config.yaml
hidden_size: 96
n_groups: 4
lr_router: 0.000297
norm: "layernorm"
norm_place: "out"
Below are experts of layer 4 (counted from 0) of a mixture-of-experts language model. Rows are named router (the router's row for the expert), down (a neuron's output weights, with its number) and show model dimensions 0-95. Each number is 128 + 32 x the weight over its row's rms, rounded and kept within 0 to 255.
After each expert's rows: "comes before" lists some tokens at least twice as common just after its tokens as in all text. This comes from a sample of Wikipedia text that the model never trained on. Tokens count by the router's weight.

# expert 48
router [158  97 184 134 165  95 147  84 101 113 161  96  93  63  81  71  99 126 103 138  87 136  82 150 105 112 120 139  89 148 140 112 120 100 159 148 138 172 164 110 105 135 152 191 192 167 166 187 160 163 161  90 176 138  89  95 105 105 144 161 133 163 134  92 194 120 159  96 128  97 179 146 129 130 119 104 103 164 111 164  85 148 163 178 159 115 109 121 153 131 129 111 133  98  58 110]
down1 [133 143 139 136 142 193 105 118  80 188 132 156 162 128 111 115 169 146 147 147 125 105 135 157 129 123  97 103 105  83  38  71 140 153 114 151 131 112 134  69 125  84 139 165 153 149 136 141 163  89 109 134 142 125 119 145  98 127  95 130 199 121 158 128 125  85  82 166  87 138 192 156 107 124  67 149 123 126  99 142 111 160 116 114  54 145  98 105  32 115 147 151 176 177 168 134]
down2 [ 37 144 104 140 168  84 168 154 148 138 119 148 162 137 112 147 152 150  82  59 158 126 119 110 125 222 137 123 116 128 124  92  72 162 156 125 145 108 149 133 156 109 106 119 130 143  93  85 146  87 116 158 118  74 154  53 173 111 151  87 103 132 172 103  82 126 173 128 115 120 122 112 118 164 161  92 150 133 199 123 114 100 108  94 167  93 133 117 119  94  94 104  91 196 156 150]
comes before: " ", " States", " Party", " Votes", " %", " Candidate"

# expert 119
router [149 144 123 151 118  85 164  84  88 173 159  88  93 118 102  95 123 142  81  71 110  90 106 147 105 101 129 131  78 152 127 121 105 111 122 135 137 147 150 109  90 177 112 150 144 172 146 194 138 187 169 124 145 149 124 109  87 114 157 192 119 165 143 119 159 122 143 110 172  97 140 144 173 156 170 134 108 160  92 136 101  93 176 141 139  52  96 124 206  92 138  94 118  64 131  58]
down0 [122 180  98 128 167 107 142 140 100 120  91 128 170 137 122 174 170 103  64 142 139 108 180 149 141 139 115  75 123 100 145 105 156 101 112 188 177 140 110 101 108 106 128 189 156 144 142 142 105 140  86 109 144 163 109  97  83 206 120 108 118 137 108 135 134 124 112 206 154  71 157 146  68 139 141 116  52 133 157 102  95 124 179  91 156 139  66 134 124 168 157 114 112 131  85 188]
down1 [188 139  85 115 161 129  96 159 133 146 144 113 140 120 102 100 161 176  94 121  66 105 128 142 110 107 126 142 121 109 138 186 152  89  71 130 150 140 139 112 146 136 148 168 115 124 138 183 113 134 157  71 143 151  69 120   2 148 102 142 185 109 153 138 115 125 101 102 122 115 142 112 157 187  85 176  57  84  77 113 107  92 142 162 122 137 155 135 127 161 192 130 121  93 127 126]
comes before: " and", " but", " which", " the", " he", " including"

# expert 79
router [146 108 211 137 156 112 125  79  95 105 158  75 114 106  76 118 117 114 137  83 126 107 114 133  68 128 111 116  78 105 117 107 117 136 169 140 163 148 183 112 112 183 128 134 120 107 174 166 131 142 172  69 174 143 112  99 124 108 156 122 113 148 153 141 173 100 135  81 157 103 117 159 152 181 169 146  64 156 111 198  63 133 177 140  77  90 102 164 146 106 155 137 101  98 138  81]
down0 [192 106 172 112 118 142 103 108 135 139 130 131  89  86 119 134 128 128 124 159 139 151 106 108 129  90 100 167 117 125 148 117 176  96 113  71 154 159 140  57 119 134  92 187 161  62 191 125 130 164 148 147 120 162 135 183  34 158 112 116 156 114 115 184 147 104 110  95  96 172 123 126 134 100 110 137 102 112  80 156 103 148 146 182 105 100 140 191 124 157 191 142  92 129 111  62]
down1 [ 71 155 159 125 120  61 118 122 167  84 112 177 147 109 143  80 127  96 128 137  79 113 141 152 156 137 160 122 174 109  88 155 118 127  86 246 143 169 135 154 123 172 165 162 137 123 105 195 108 146 112 109 138 130 137 131 126 158 136 136 141 139 177 149 108 146 109 122  88 169 145 133  65 131 110  58 175  77 142 107 128 149 119 100  56  76  86 112 133 154 125  97 118 139 107 161]
comes before: ",", " by", " in", " (", ":", " and"

# expert 68
router [153 182 167 104 207 112 170 123  68  88 168 105 106  54  93  90  73 109  93 111 103 111 127 138 103  86 146 149 117 136  82 124  87 107 137 161 115 170 143 130  89 169 139 174 148 137 146 156 142 171 188  84 137 165 118 138  99 105 181 166 123 134 141 135 175 143 149 128 171 120 165 171 154 136 186 156 115 150 101 165 103  71 154 123 144 110 108 144 164 109 152  97  99  89  77 125]
down0 [122 126 103 115 121  73 135 190 119 153 202  95 138 149 122  98 155 146 183 181 114 141 149  70 120 134 118 101 124  98 101  64 153 138 111 161 160 132 101 133  93 187 161 155 195 100 161 150 170 123 106  67 111 117 182 104 240 147 155 107 108 150 143 129  96 119 107 152 105 124  89 122 168  94 135 139 103 130 132 191 105 126 175  84  91 149 102 143 149 112 109 110 108 110 122 110]
down1 [126 152 130  90 136 112 125 149 104 151 170 114 106 127 130 131 120 134  92 182 147 138 109  93 169 162  76 141 102 121 140 142 184 177 155  57 107  87 110 147 143  89 123 115 159 113 215 105 137 166 155  53 131 115 110 122 113 159 167 139 163  86 139 131  76 166 101 165  51 186 134  86 144 118 153 167 139 100  56  99 122 183 114 127 126 131 116 135 136 118 117 176 135 107  54 115]
comes before: ",", ".", "°", " |", ")", "–"

# expert 54
router [123 138 150 131 166  91 132 103 101  92 157 120 125  91 113  70  60 122 109  88  97 123 137 154  96  63 138 168  94 139 106 117  66 110 131 170 123 148 172 127 124 150 142 158 127 167 134 151 160 150 193  84 184 206  84 114 109 102 170 156 101 130 120 136 187 121 138 105 178  99 148 151 184 164 178 184 111 164 145 185 111 109 165  97 149 115  81 109 173 127 145 118 131 124  92 112]
down0 [ 64 128 107 197 165 144 106 106 139 141 152  81 119 186 100 106 170  85 171 121 159 148 138 174 114 128 133  98 164 103 155 114 136 158  59 131 116 163  91 113 147 135 122 172 127 120 148 175  85 110 142 133 129  96 105  66 102  94 100 158  75 109  88 124  74 134 180 157 127 127 193 141 193 174 110  86 124  99 164  73 115 105 100 106 116 119  90  82 152 172 141 159 102 137 158 116]
down1 [153 163 146 194 130 182 124 104 116 104 102 139  97 124 151  91 149 106 110 150 137 129 122 127 113  56 130 110 166 163 138 182 162 127 150 118  83 156 170 138 159 131 108 111 116 110 146 141  94 144 157 174 184 148  66 165   4 138 111 161 111 128 104  88 153 112  93 118 106 143 180 139  71 174 115 134 151 120  97  61  85 115 126 150 116 130 121  84 134 120 203 117 113 106 110 107]
comes before: " |", "–", ")", "),", ",", ")."

# expert 113
router [167 123 159 105 166  96 160 162  83 137 143 115 135 116 103  70  98  79 107  62  77 127 127 135  93  89 150 151 123 200 112  84 107 106 142 190 117 165 150 118  80 138 121 131 124 124 132 157 164 132 188  96 156 162 124 125  74  85 162 150 113 143 127 103 150 139 131  73 177  87 181 172 160 142 159 202  85 160 124 147  94  97 183 162 112 102 106 102 162 102 130 111 124  90 112 105]
down0 [124 132 131  99  74  88 112 150 115 144 154 149 112 146 168 136  92 154 111  84 149 149 128 120 176 123 104 144  98  73 122 209  98  89  97 132 119 122 179 153  99  91 113 136 135  33 158 174 126 124 105 180 132 152 150 112 120 148 125 171 115 136 193 142 106 158  96  62 168  93 110  93  70  71 159 122 148 169  94 146 177 123 164 154 125 130 153 154 131  64 141 165 128 103 122 177]
down1 [122 122 137 110 127 144 125 154 131 136 114  85 102 142 150  88 117 171 100 157  98 127 234 134 170 163  78 149 137 106 111 147 102  99  92 117 104 178 182 131 112  71 124 143 161 190  85  59 152 118 156 141  96 116 120  65  95 141 114  92 125 130 130 109 155 146 138 133 125 177 118 126  86  48 103 149 114 100 138 155 151 172 148  75 166 116 133 104 119  96 121 110  87 104 147 217]
comes before: " ", "\n", " |", "|", " –", " $"

# expert 45
router [148  77 164 103 166 113 181 110  96 125 174  90 126 142  93 119  77 103 132  92 113 111  99 167  81 105 117 157 122 134 117 118 108 119 155 133 165 158 146  97  83 184 127 159 142 147 196 176 169 155 171  98 115 154  86 107 137  76 162 141 108 122 128 134 184 151 164  85 162  70 179 177 144 165 134 114 104 134  90 145  73  57 141 152 119 101  84 164 143  96 135 103 115  94 158  81]
down0 [177 119 137 105 120 160 104 160 174 161  86 124  73 137 159  90 138 185 115 133 143 151 111  88 190  88 114  62 111 162  84 206 132 131 129  99  96 165 163 121 152 155 163 151 105 141 196 127  91 127 149  98  99 157 115 134 105 146 127 110 145 106 111 208 143 105 103  49  74 152 144 112 131 174 112 134 136 112 155  94  47 120 141 122 115 100  98 160 142 152 151 121 137 137  93  90]
down1 [ 80 146  67 167 129  95 104 159 143  94 221  92 161 140 129 101 150  99 177 183 154 104 192 126  91 146 133  77  62  94 132 141 157 129  97 172 133 159 111 110 198 150 170 130 141 134 115 171 116  65 120 102 107 121 168 136  85 151 146 104 104  90 130 176 122 132 153 139 142 157 155 145 142 156  75  79  98 140 147 122 118 102 115 105 126 117 103  65  93 148 164 141 117  95 172 147]
comes before: " the", " ", " a", " which", " his", " its"

# expert 120
router [131 112 190 130 190 107 124 134  75 147 136 124  85  77  88 108  72 101 100  94  96 139 131 177 104 142 140 181 100 146  93 131  91 111 130 167  95 184 139 119  94 161 124 162 176 140 115 132 169 167 178  68 131 143 107 131 119  89 169 128 147 173 138 117 166 141 163 140 159  99 164 150 171 176 178 177 101 164  80 171  97  84 154 159 138 108  80 102 160  90 153 120 119 128  78 127]
down0 [106 140 179 121 129 118 135 128 115 183 141  92 127 114 163  87  80  85  99  90  98 121  65 151 185 137 162 192 147 197 108 151 108 212 125  99 139 110 138 145 142 148 144 115 129 112 134 164  85 143 149 139 114  71  97  99 119 111 180 146 103  79  74 121  80 178  87 116 146 112 128 137  89 163 108 149 136 150 110 138 136 144 123 139 188 139  66 155  80  79 124 121  61 143 138  87]
down1 [120 140 127  68 114 119 100 141 142 106 196 140 120 102 102 117 189 139  75 117 149 115 164 105 152 126 152 102 138  55 157  94 192 108  84 102 202 156 134 111 114  92 179 134 169 138 209 151 134 165 130 123 108 153 141 124  58 174 123 125 119 124 138 148 144 134 115 180 146 109 101 110  96 119 117 151 109 114  88 117 129 187 145  86  71 129  77 128  49 183 135 146 155 123 141 114]
comes before: "0", "4", "3", "6", "5", "2"

# expert 9
router [127 138 140 140 132 101 115 119  77 113 165 112 113  97  70  77 126  79 121  83  99 105 150 154  81  96 161 128 125 157  79 115  80 120 164 151 134 167 131 143 112 141 106 141 135 158 101 183 151 141 183 114 175 143  71  97  76  70 189 178 123 147 144 120 159 129 133  77 172  94 164 164 192 119 168 173  95 165 114 147  87  81 169 150 154  88 113 126 190 114 107 132 126 124  87 106]
down4 [ 96  92 174 138  97 128 163 142 114 123 102 115  89 172 135 136 140 129 147  92 109 164 157 123  97 167 187 145 111  72  76 107 139 114 133 106 112 110  85 177 178 111 126 126 142 142 118 104 129 173 110 165  82 119 114 102 233 151 166 133 177  68 172 119  90 113 183 182 177 168  98 127 123 118 153 111 153 133 152 134 164 100 146  48 136 137 108 121 123  85  99 110  81 156 134 172]
down5 [180  87  90 133  71  86 142  87 153  76 121 124  96 140 163 150 149  66 169 130  95 105 106 172  89 157 131 161 148 105 112 138 147 125 122 138 153 149 105 163 138 122 170 152 141 172 162  95 153 137 139 150 133 145 130 171 108  94 111 115  48  94  77 151 119 200 187  89 143 118 104 220  91 121 113 123 183 118 188 116 124  96 137  79 152 102 131 118 164 142 106 147  99 141 114 169]
comes before: " ", " the", " he", " century", " she", " it"

# expert 89
router [ 96 108 148 150 187 102 120 101  84 155 142  83  97 122 107 110  85  97 147  93 115 125  96 195  82 118 137 146  40 140 105  98 127  95 130 158 129 164 140 121  97 174 147 153 149 139 120 169 152 173 169 107 151 164 104 102 137  80 153 159  85 172 123 139 136 140 169 109 206  87 158 155 158 182 186 147  85 171 116 127 105  71 126 138 119 120 113 145 174 109 127 110 141  65 130  81]
down0 [151 117 128 166 104  65 146 154 125  70 147 137 173 139  98 141 115 134 109 108 164 131 119 113 170  81 204 132  91 115  95 180  45 117 119 101 102 180 151 171 107 140 152 113 171 110 187 116  63 157 126 159 149 141 119 139 154  89 156 115 131 126  85 120 168 106 159  84 135 115  82 143  79 110 132  82 137 112 119 102 127 161 157 134 179 190 114 145 125  76 149 138 129 102 212 126]
down1 [ 92 131  90 102 156 110 163  96  80  95 111 200  74  64 150 180 123 149 128 129  70 120 147 119 109 129 102 184  71 131 121 124 107  68 108 167 158 167 122 173 129 147 132 167  93  81  97 128 126 176 179 121  63 161 166 154 146 121 117  91 145 165 118 131 153 142 109 142 147 130 117 155 156 155 153 133 158 127 127  74 126 194 158  81 117 109 189  97 145 127 143  60  94 117 141 129]
comes before: " ", " and", " who", " New", " a", " which"

# expert 13
router [175  96 158 171 133 110 146 109 122 156 187  99  56  79  83  96  94 126  95  93  92  94 117 171 117 131 145 152 119 159 119 108 109 121 152 138 169 146 121  91  95 141 116 131 168 131 159 145 170 156 167 115 197 148  98  85  95 129 182 144 143 152 163 100 168 132 104  91 159  77 157 151 160 111 172 138  98 126 107 155  83 108 163 139 127 112  55 180 146  94 118 155 105  69  80  75]
down0 [ 54 111 115  79 128  86 140 155 124 125 146 136 221 177 148 142 110 118 131 115 134 173 112 150 124  96 126 154 147  99 118  93  78 152 154 189 145  95  94 197 142 107  83 114  79 146 122 109 108 166  92 206 120  94 110 135 138  92 129 175  80 164 106  81 101 125 161 141 129 117  76 125 136 129 149 125 167 125 172 126 198 123 134 121 163 178 139 103 142 154  60  99 111 151 124 160]
down1 [132 157  95 114 165  91 120 174 140  80 172 104 124 141 126 156 141 170 108 105  98 136 145 108 152 112 173 105 148  94 103 194 103 174 131 142 154 116  81 168  71 135 107 126  85  83 126  95 141 154 119 137 187 138  77 163  78  78 169 126 197 154 115 148 173 120 127 149 119 137  77 116 136 117  77 152 125  52 121 176 127 204 171 149  62 144 155 115 128 103 129 129 107 143  89 116]
comes before: "9", "8", "7", "6", "5", "4"

# expert 33
router [190  82 167 148 164 106 134 124 128 113 156  84 116  98  94  97  95 145  97  81  89 115  71 158 112 142 135 137 120 154 108  83  91 154 136 136 132 178 157  85 106 139 136 137 137 147 172 154 154 136 170 104 168 144 105  88  96  95 178 177 106 165 137 120 127 132 159 129 143 117 183 174 160 127 179 148 116 199  67 153  95 118 176 208 129  64 142 174 142 116 142 159 104  82 105 117]
down4 [102  66  91 194  79 138 125  87 177 147 143 133 104 138 121 131 132 119  84 128 152 107 104 170 111 161 127  88 177 121 154  86 148 127 122 129 125 162 157  56 183 147 136 159 134 189 134 149 160 130 113 161 189  97 119 126 134 130  67 113 120 105 125 126 120 199 152  95  62 110 111 141 102 109 121 109 128 126 118 106 143  95 145 203  90 112 162 182  78 115  59 136 144 175  97  93]
down5 [150  77 114  92 106 149 108 171  59 160  71  65 138 125 114 117 119 119  60  72 147 156 109 119  85 137 135 125 169 151 116  77 128 106 160 102 141 115 142 116 161 193 162 155 172 155 184 144 102 138 153 132 134 119 156 118 119 131 146 108 186 163 147 191 177 133 134  97 115 120 130  86  99 146 123 113  70 114 150  95  90 184 184 107 112 104 111 178 153  96 127 113 152  71 168 162]
comes before: " ", " \"", "9", " Candidate", " Republican", " Democratic"

# expert 30
router [122 167 207 187 153 120 162  97  71 147 144 108  94  83  70 105 121 118 151  70 114 126 103 160  95 134 112 162  97 142  87 110  56 139 129 152 138 139 168  81  88 123 141 144 128 105 163 189 150 148 153 143 135 135 126 114 128 122 170 157 118 154 168 154 124  86 158 103 174  99 128 202 159 176 131 145 114 144  94 173  84 114 172 169  85  95 107 144 138 136 135 139  88  57 102 124]
down0 [158 137 165 134  89 193 125  99 158 125 126 136 144 119  81  76 105 143 214 121  89 110  91 107  91 102 112 128 131 140 143 179 157 163 120  85 166 147 141  71  88 155 155 126 172  93 169 146 118 105 139  94 101 133  92 208  73 141 115 134 134 124  80 155 151  46  93 123 121  90 102 155 142 157 107 152 130 164  68 152  81 141 106 147 110 127 108 159 140 151 177 165 155 114  83 111]
down1 [183 184 138 122 120 127  81 159 128 118  93 117 130 106 132 210  92 106 157 102 124 124 124 121 103 172 142  37 126 104 110  86 124 156 127 138 121 127 149 151 127 133 153  84 138 183  92 130 111 172 149 147 129 151 162 119 108  48 119  71 151 143 175 125 129  69 178 158 123 156 119 133 124  89 151  73  48 109 150 160  74 189 121 144 136  90 113 174 121 155 150 113 166 154 145 109]
comes before: ",", ".", " the", " and", " to", " in"

# expert 109
router [156 144 203 168 159  75 103 116 100 137 138 115 134  98  80 109 103 165  48 122  92 121 120 167  98  67 124 160 112 162  97  98 105 110 158 135 151 188 153  75  93 125 118 158 156 138 125 181 143 155 144  95 170 139  81  87  96  81 179 149  75 170 142 123 161 126 114  83 148 125 172 149 130 164 168 141 121 172  91 128 109  78 165 120 119  83  86 150 156  96 157 110  98 112 100 130]
down0 [198 168  95 135 184 173 176 111  82 120 118 103 170 153 117 122 117 108 138 142 160 142 129 191 139  81 100 100 178  87  82 154 154 165  74 107 120 154 148 116 122 135 152  98  78  73 124 184 127 111  99 156 133 111 119 168 104 176 111 145 134 118 153 105 151 119 201 156  77 151 106  92 140 103  99 166  94 113 109 106 179  52  90 125 130 168  86 136  97 146 101 141 119  85 113 103]
down1 [193 154 200 183 104 130 113 147 167  62 139 131 176 146 164  97 141 135 143 155 122 146 149  96 121 134 116 117 121  63 120 156 139  89 110  54 174 164  81 131 155  57 144 168 108 119  92 108 114 122 114 121 158 167  66 167  71  77  80 132 185 138 125 147 108 130 140 105  69 142 106 130 123 135 178 146 125 130 134 117  95 134 167 140 134  69 112 132  97  93 104 176 125 136 128 164]
comes before: "0", "1", "2", ".", "8", "6"

# expert 29
router [147 123 189 135 142  99 134  91 118 112 139 104 118 114  87  92  86  85 134 101  66 123 114 136  76 129 121 154 104 140 112 106 113 147 162 156 132 162 146 116  97 222 120 175 105 115 137 211 129 136 181  85 143 180  98 107  84  76 159 147  82 135 141 150 132 131 209 121 121 107 133 158 130 171 133 159  87 161  60 158  71 101 157 145 109 112  87 122 169 123 123 165 116  84 105 136]
down0 [126 160  64 136 171 136 113 163 124 124 163 134 133 115 164 183 174 160  94 100 131  80 147 150 168 126 127 178 119 164  33 131 144 134 138 135 177 109 135 110  17 143 113 135 135 136 152 157 147  90 102  97 159 114 117 123 208 152 116 114 146 109 137 108 126  68 118  83 110 125 129 147  74 152 143  73 145  64 157 117 129 129 133 110 124 144 137  76 128 169 163 124 130 100  90 178]
down1 [ 98 103 151 192 139 147 176 125 108 169 156 136 129 116 123 119 137 143 116 121 103 151 103 137 135 120 100 147 173 110 142 110  76 137 130 158 150 120 150 123 161 144 142 111 135 158 123 175 141 116  73 148 157  65 133  76 132 158 107 178 110 101  88 150 166 158 159 109  85  64 101 165  57 179 165  74 149 125 124  59 114  80  93  78 152  78  65 169 125 191 116 182 122 116 143 110]
comes before: ",", " (", " and", "'", " de", " were"

# expert 2
router [154 146 206 135 137  69 143 129  74 152 105 130 108  73 104  98 119 140 103  89 109  89 117 164  98  99 166 172 104 162 117 117 113 150 128 170 119 177 173  86  94 168 134 165 175 147 124 133 125 171 185 108 191 128 109 101 144 103 162 140  78 135 160 113 165 124 151 107 168 130 179 122 130 169 156 178 129 156 146 164  96 119 161 167 150  41  83 104 141 116 104 113 109  88  84 115]
down4 [160  94 147 168  95 180 150 123 127 146  72 178 134 135  88 154 109 130 148 131 132  92 115  64 106 115 168 148  96 185 133 114 114 151 190 106 123  74  98 105 132 116  93 100  84 129 109 122 142 107 173 127 123 168 151 199 110 134 112 141 142  96 113 179 120  88  71 107 122 128 160 133  63 133 155  73 233 133 131 136 115  76 100 136 127 115 190 129 139 135  98  90 141 131 187 117]
down5 [157  90 134 187 186  72  99 142 124  70  87 114 145 126  97  78  96  79 126 116 114 134  84 143 121 114 166 182 105 131 167 122 154 143 128 124 158 116 224 152 152 142 142 131 156 179 142  99 113 123  84  92 161 105 137  98 170 113 126 155 128 157 114 144 157 149  68 113 148 198 113 110  98 164  83 146 170 127  93  76 127 160 141 121 135 166  94 184 123 144 168 147  64 134 163 145]
comes before: "0", "9", "1", "2", "–", "8"

# expert 16
router [166 120 175 129 170  98 119 123 109 111 180  69 124 136  57 111  86 111 127  92  72 117  68 175 127  80 151 182  84 169 100 103 128 138 147 149 145 155 187 132 104 137 141 133 181 135 159 139 152 138 151  91 174 162 111 116 136 122 135 203 129 190 157 113 169 165 154 110 154 114 165 124 155 141 208 168 113 137 104 161 127  96 132 164 127  84  80  97 145  99 127 144 150 122 103  82]
down1 [121 104 192 137 135 115 135 136 140 156 134  93 129 131 119 138 167 103 138  68  82 127 155 170 165 204 132  94 126 131 130 163 132 152 199 139 105  97 111 140 181  50 182 134 167  88  98 104 122  86  75 130  76 146 129  97 111 118 115 152 125 127 141 106  58 207  97  77 117 171 121 161 111 130 131 159 114  91 161 149 121 105 107 119 128 131 123 137 104  66  75 140  97 183 160 148]
down2 [ 93  98 142  56 127 109 131  79  86 168 173 142 129  99 170 105 145 158 165 156 131 108  64 112 101 123 116 165 156 130 145  90 143 159 109 170 167 111 137 141 143  81 132 147 158  82 148 162 183 121 136 163 121 205 137 150 176  46 127 170 108 125 103 160  88 137 165 120 179 158 161  79  82  96 166  93 166 115  61 116 150 174 102 130 118 116 134 118 114  86 113  97 124 100 122 116]
comes before: "s", " York", "t", " ·", "|", " War"

# expert 98
router [144 144 151 101 138 105 139 136  60 128 181 121 125  80  67  76  91 128 109 103 118 145  91 161 104  65 114 196 115 180 111  97  94 120 119 182 135 163 169 107 104 155 101 145 185 149 154 162 138 155 136  89 128 170 103 105  67 111 162 177 112 171 168 127 163 139 122  92 158 133 156 145 176 130 142 149 119 167 120 160 107  76 140 181 149 106 114 189 144  86 166  95 125 127  90  94]
down0 [ 63 110 146 140  94 140 126 111 146 123 109 121 123 156 170 178 134 103 128 107 153 118 141 115 142 159 144 196 124  92 165 100  90 136 120 160 131 125 126 145 173 102 144  67 155 139  67 129 135 131  97 156 170 105 151 112 235 104 103  72 157 115  94  75  86 152 121 158 175 137  88 126 149  96 158 109 155 104 165 119 162 129 188 131 148 108 130 114 113 137  18 115 117 145 115 181]
down1 [115  89  29 153 168 147 155 115 140  86 136 164 103 173  88 153 129  69 118 142 180 101 134 133 134 124  94 118 105 195 134 138 114 127  73 100  96 112 129  88 166 140 124 131  81 182 118  74 115  71 118 160 145 120 121 137 114  90 113 133 144 100 104  87 118  85 157  88 135 148 128 151 168 107 162 124 205 130 127 130 157 129 131 122 149 132 247 128 169 143  88 143 128 102 152 137]
comes before: "1", "2", " ", "0", "3", "4"

# expert 53
router [159 109 162 128 171 116 162  89 100 113 132 117  84 125  67  95  84  99  99  77 102 123  99 127  72  97 133 165  54 171  94  95 111 133 193 156 142 186 175 129  95 135 115 137 161 122 131 140 132 167 178 112 175 146  94 114 129 106 186 161  95 145 116 140 172 160 142  87 179 104 162 117 177 175 157 204 116 148 108 154 128  95 156 125  93 112 119 161 149  79 140 142  99 104 141 108]
down4 [255 100 100  77  98 158 102 106  63 150 137 179 142 104 178  93 132 111 120 133  97 100 104  88 150  86 129 156 105 142 164 157 172 107 113 104 146 155 150 134 146 114 109 140 140 165 140 122 104 133 130  97 133  85 118 162  94 148  91 167 146 166 120 127 194  95 127  71 117 124 166 166  70 155 105 161 118  87 122 108  87 127 158 112 168 140 171 113 104 138 179 124 161 104  78 132]
down5 [100 155 112 133 128  87 158 112 193 117 122 177 116 160 115 187  99 110 110 126 125  42 120 150 104 169 117 145 114  95 156 108 109 133  98 157 143  92  94 166 154 119  72 150  77 129 125 116  87 106 141 137 124 140 189 105 219 122 133 149 135  87 129 151 184 153 182 115 114  70 124 105 107 121 140 149 215 150 120 140 171 109 111  98 190 131 135 107  83  99  70 166 126 132 112 143]
comes before: " the", " a", " his", " her", " their", " Best"

# expert 96
router [134  98 185 181 149 118 123  90 106 122 175 124  92 114  86  80 137 116 119 112 119 120  58 198  69 110 137 134 124 178 107 109 105 130 145 159 161 168 184  93  98 148 120 165 160 136 141 176 147 149 148 128 143 124  55  95 107  88 180 135  76 168 182 135 172 122 152 102 171  95 160 129 150 150 184 137 126 156  95 148  91 122 120 175 135  96 105 123 153 100 142 146 116  81  75  83]
down0 [156 135 138 140 104 127 123 124 148 177 155 150 136  77  82 160  94  49 134 157 118 170 110 171 133 105 174 171  81 143 102 123 177 142 123  51 110 183 104  94 146 127 112 122  91 146 157 137 145 166 182 118 144 105  91 166  90 100 108 169 127  73 135 115 109 125 111  52  94 144 111 102 136 161 133 184 115 113  97  99 113 163 101 172 141  63 141  98 142 145 141 173  67  85  98 128]
down1 [166 122 181 207 174 158 101 132 117 108 144 137 129  83 240 143 120 106 122 142  82 152  81 155 130 148 160  65 135 131 153 134 165 178 107 100 154 143 149 131  98  51 145 169 106 157 131 108 156 142  92 133 144 128 101 114 113 115 138  87 140 118  65 148 177  90 132  91 124 116 113 132  65 146 176 148 104 144 125  81 115 138 118 130 125 118  96 107  66 156 138  83 101 155 133  73]
comes before: "0", "|", "6", " been", " office", "3"

# expert 44
router [114  86 149 108 154  85 155 140  92 111 160  95 117 125 118  95  93 122  92 120  92 139 130 151  82 112 135 138  39 146 138 107 122 128 158 154 126 159 165 104 120 189 149 181 198 108 115 202 138 165 177  77 176 122 125 123 144  85 180 121  90 137 141 136 166 151 160  75 142  96 170 167 144 173 168 171 110 166 126 158 114  69 127 132 124  82  73 145 161 105 157 149 153 105 121  90]
down4 [173 142  80 106  89 137 107 132 172 163 167  75 103 104 140 152  80 170 132 109  75 106 155  86 135 178 144 144 187 134 109 159 140 110 120 127 135  96 117 169 145  76 170 131 144 136  70 135 200 100 107 105 105 124  99 192 138 154 110 144 103  89 104 121 126 143  74 142 131 137 170 160 100 174 149 130 177 149 122  95 136 164  63  80  75 100 114 114  80 177 145  85 139 157 133  84]
down5 [109 141 158 120 136 115 178 136 170 145 128 166 124 109 161 190 130 104 118 160 110 129 172  99  91  70 129  36 164 104  45 102 114 134 116 111 116 112  91 123  58 115 113  93 143 138 152  85 128 142 178 106 115 142 167  80 116 155 119 134 177 148 160 192  87 106 141 190 102 151 113  80  89 164 107 115 150 124  89 113 111 116 111 122 129  86  49 159 105 127 138 161 133 177 146 128]
comes before: "1", "2", "3", "4", "6", "5"

# expert 27
router [147 132 176 115 154  61 162 119 118 121 168 110  94 101  94  56  86 135 100  87 121 139 122 174  76 111 139 141  77 139  89 106  98 151 137 167 153 176 131 129 104 151 100 166 158 151 176 132 176 170 190 100 129 135  95  88 113  82 187 181  96 163 155 146 161 126 166  92 182 106 159 166 181 133 150 139 116 144 126 151  69  87 153 145 115 109  83 150 156 101 142 134 110  94  92 123]
down0 [124  80 107 159 139 149 109 118 152 143 101  75 125 110 223 112 149 114 124 115 181 107 100 195  97 103 152 108 166 138 157 129 106 132 141 119 119 124 127  74 170 127 118  47  91 129 149 123 116 112 166 194  74 124 122 133  97 109 122 142  90 159 119 133 109 144 188 159  91 100 117 117 101 142 168  96 137 190  64 145 119 141 130 126 141  55 174  90 107  87 104 161 118 174 160  82]
down1 [229  78 147 136 156 168 126 105 153 130 104 123  78 165 121 119 132 124 152 158 144 137 125 138 127  64 169 152  84 164  95 132 134 134 122 116 143 113 109  85  75 144 145  87 129  84 156 132 104 133 131 101 152 112 141 136 135 108 160 113 131 130 125 160  89 134 152 159  52 118  70  94 110 163 135 166  89 205 116 213 166  83 111 145  90 129 166 137  88  63 173 165 127 159 141 126]
comes before: "0", "9", "8", "5", "2", "7"

# expert 114
router [174 121 164 135 157  64 129  93  91 125 135 117 123  86  92  74  61 151 105  82  69 130 130 138  81  90 121 167  95 135 131 115  98 125 134 159 123 172 159 121  94 158 146 157 166  99 149 191 138 139 164 101 153 132 115 126 122 131 191 188  39 190 129 106 174 146 144 112 126 121 160 165 151 173 194 128 115 158 116 153 102 107 143 145 130 103  94 107 138 112 127 113 152  79 112  68]
down0 [136 155 122  81  61  75  87 120 167 157 182 209 143 130 118 146 121 143 129 111 109 147 145 133 165  60 133 191 102 151 101  80 167 142 103 146 188 150 104 144 157  94  97 111 131 142  99 182 127  89 112 107 177 152  82 100 133 138 115 146  97 138 128 121 111 121  89 124  85 101 155 136 163  90 155 142 166  59 105 146 165 122 140 144 113 156  76  63 131 172  75 126 137 122 176 108]
down1 [111  93  91 178 121 130  99 130 204 155 154 148  74 137 103 122  92 147 142 115 132 101 137  30 129 139  56  70 105  85 173 132 155 124 106 172  86 181 125 168 134  77 145 165 176 136 170 113 137 123  99 123  94 109 161 115 142 197 172 155 101 108 180 106 100 153 136 162 149 154 142 144 127 149 133 124 147 138 121 166  74 145 110 181  91 113  97 143 113 148  91  91  98 154 154 115]
comes before: "\n", " |", " ", " is", " =", " –"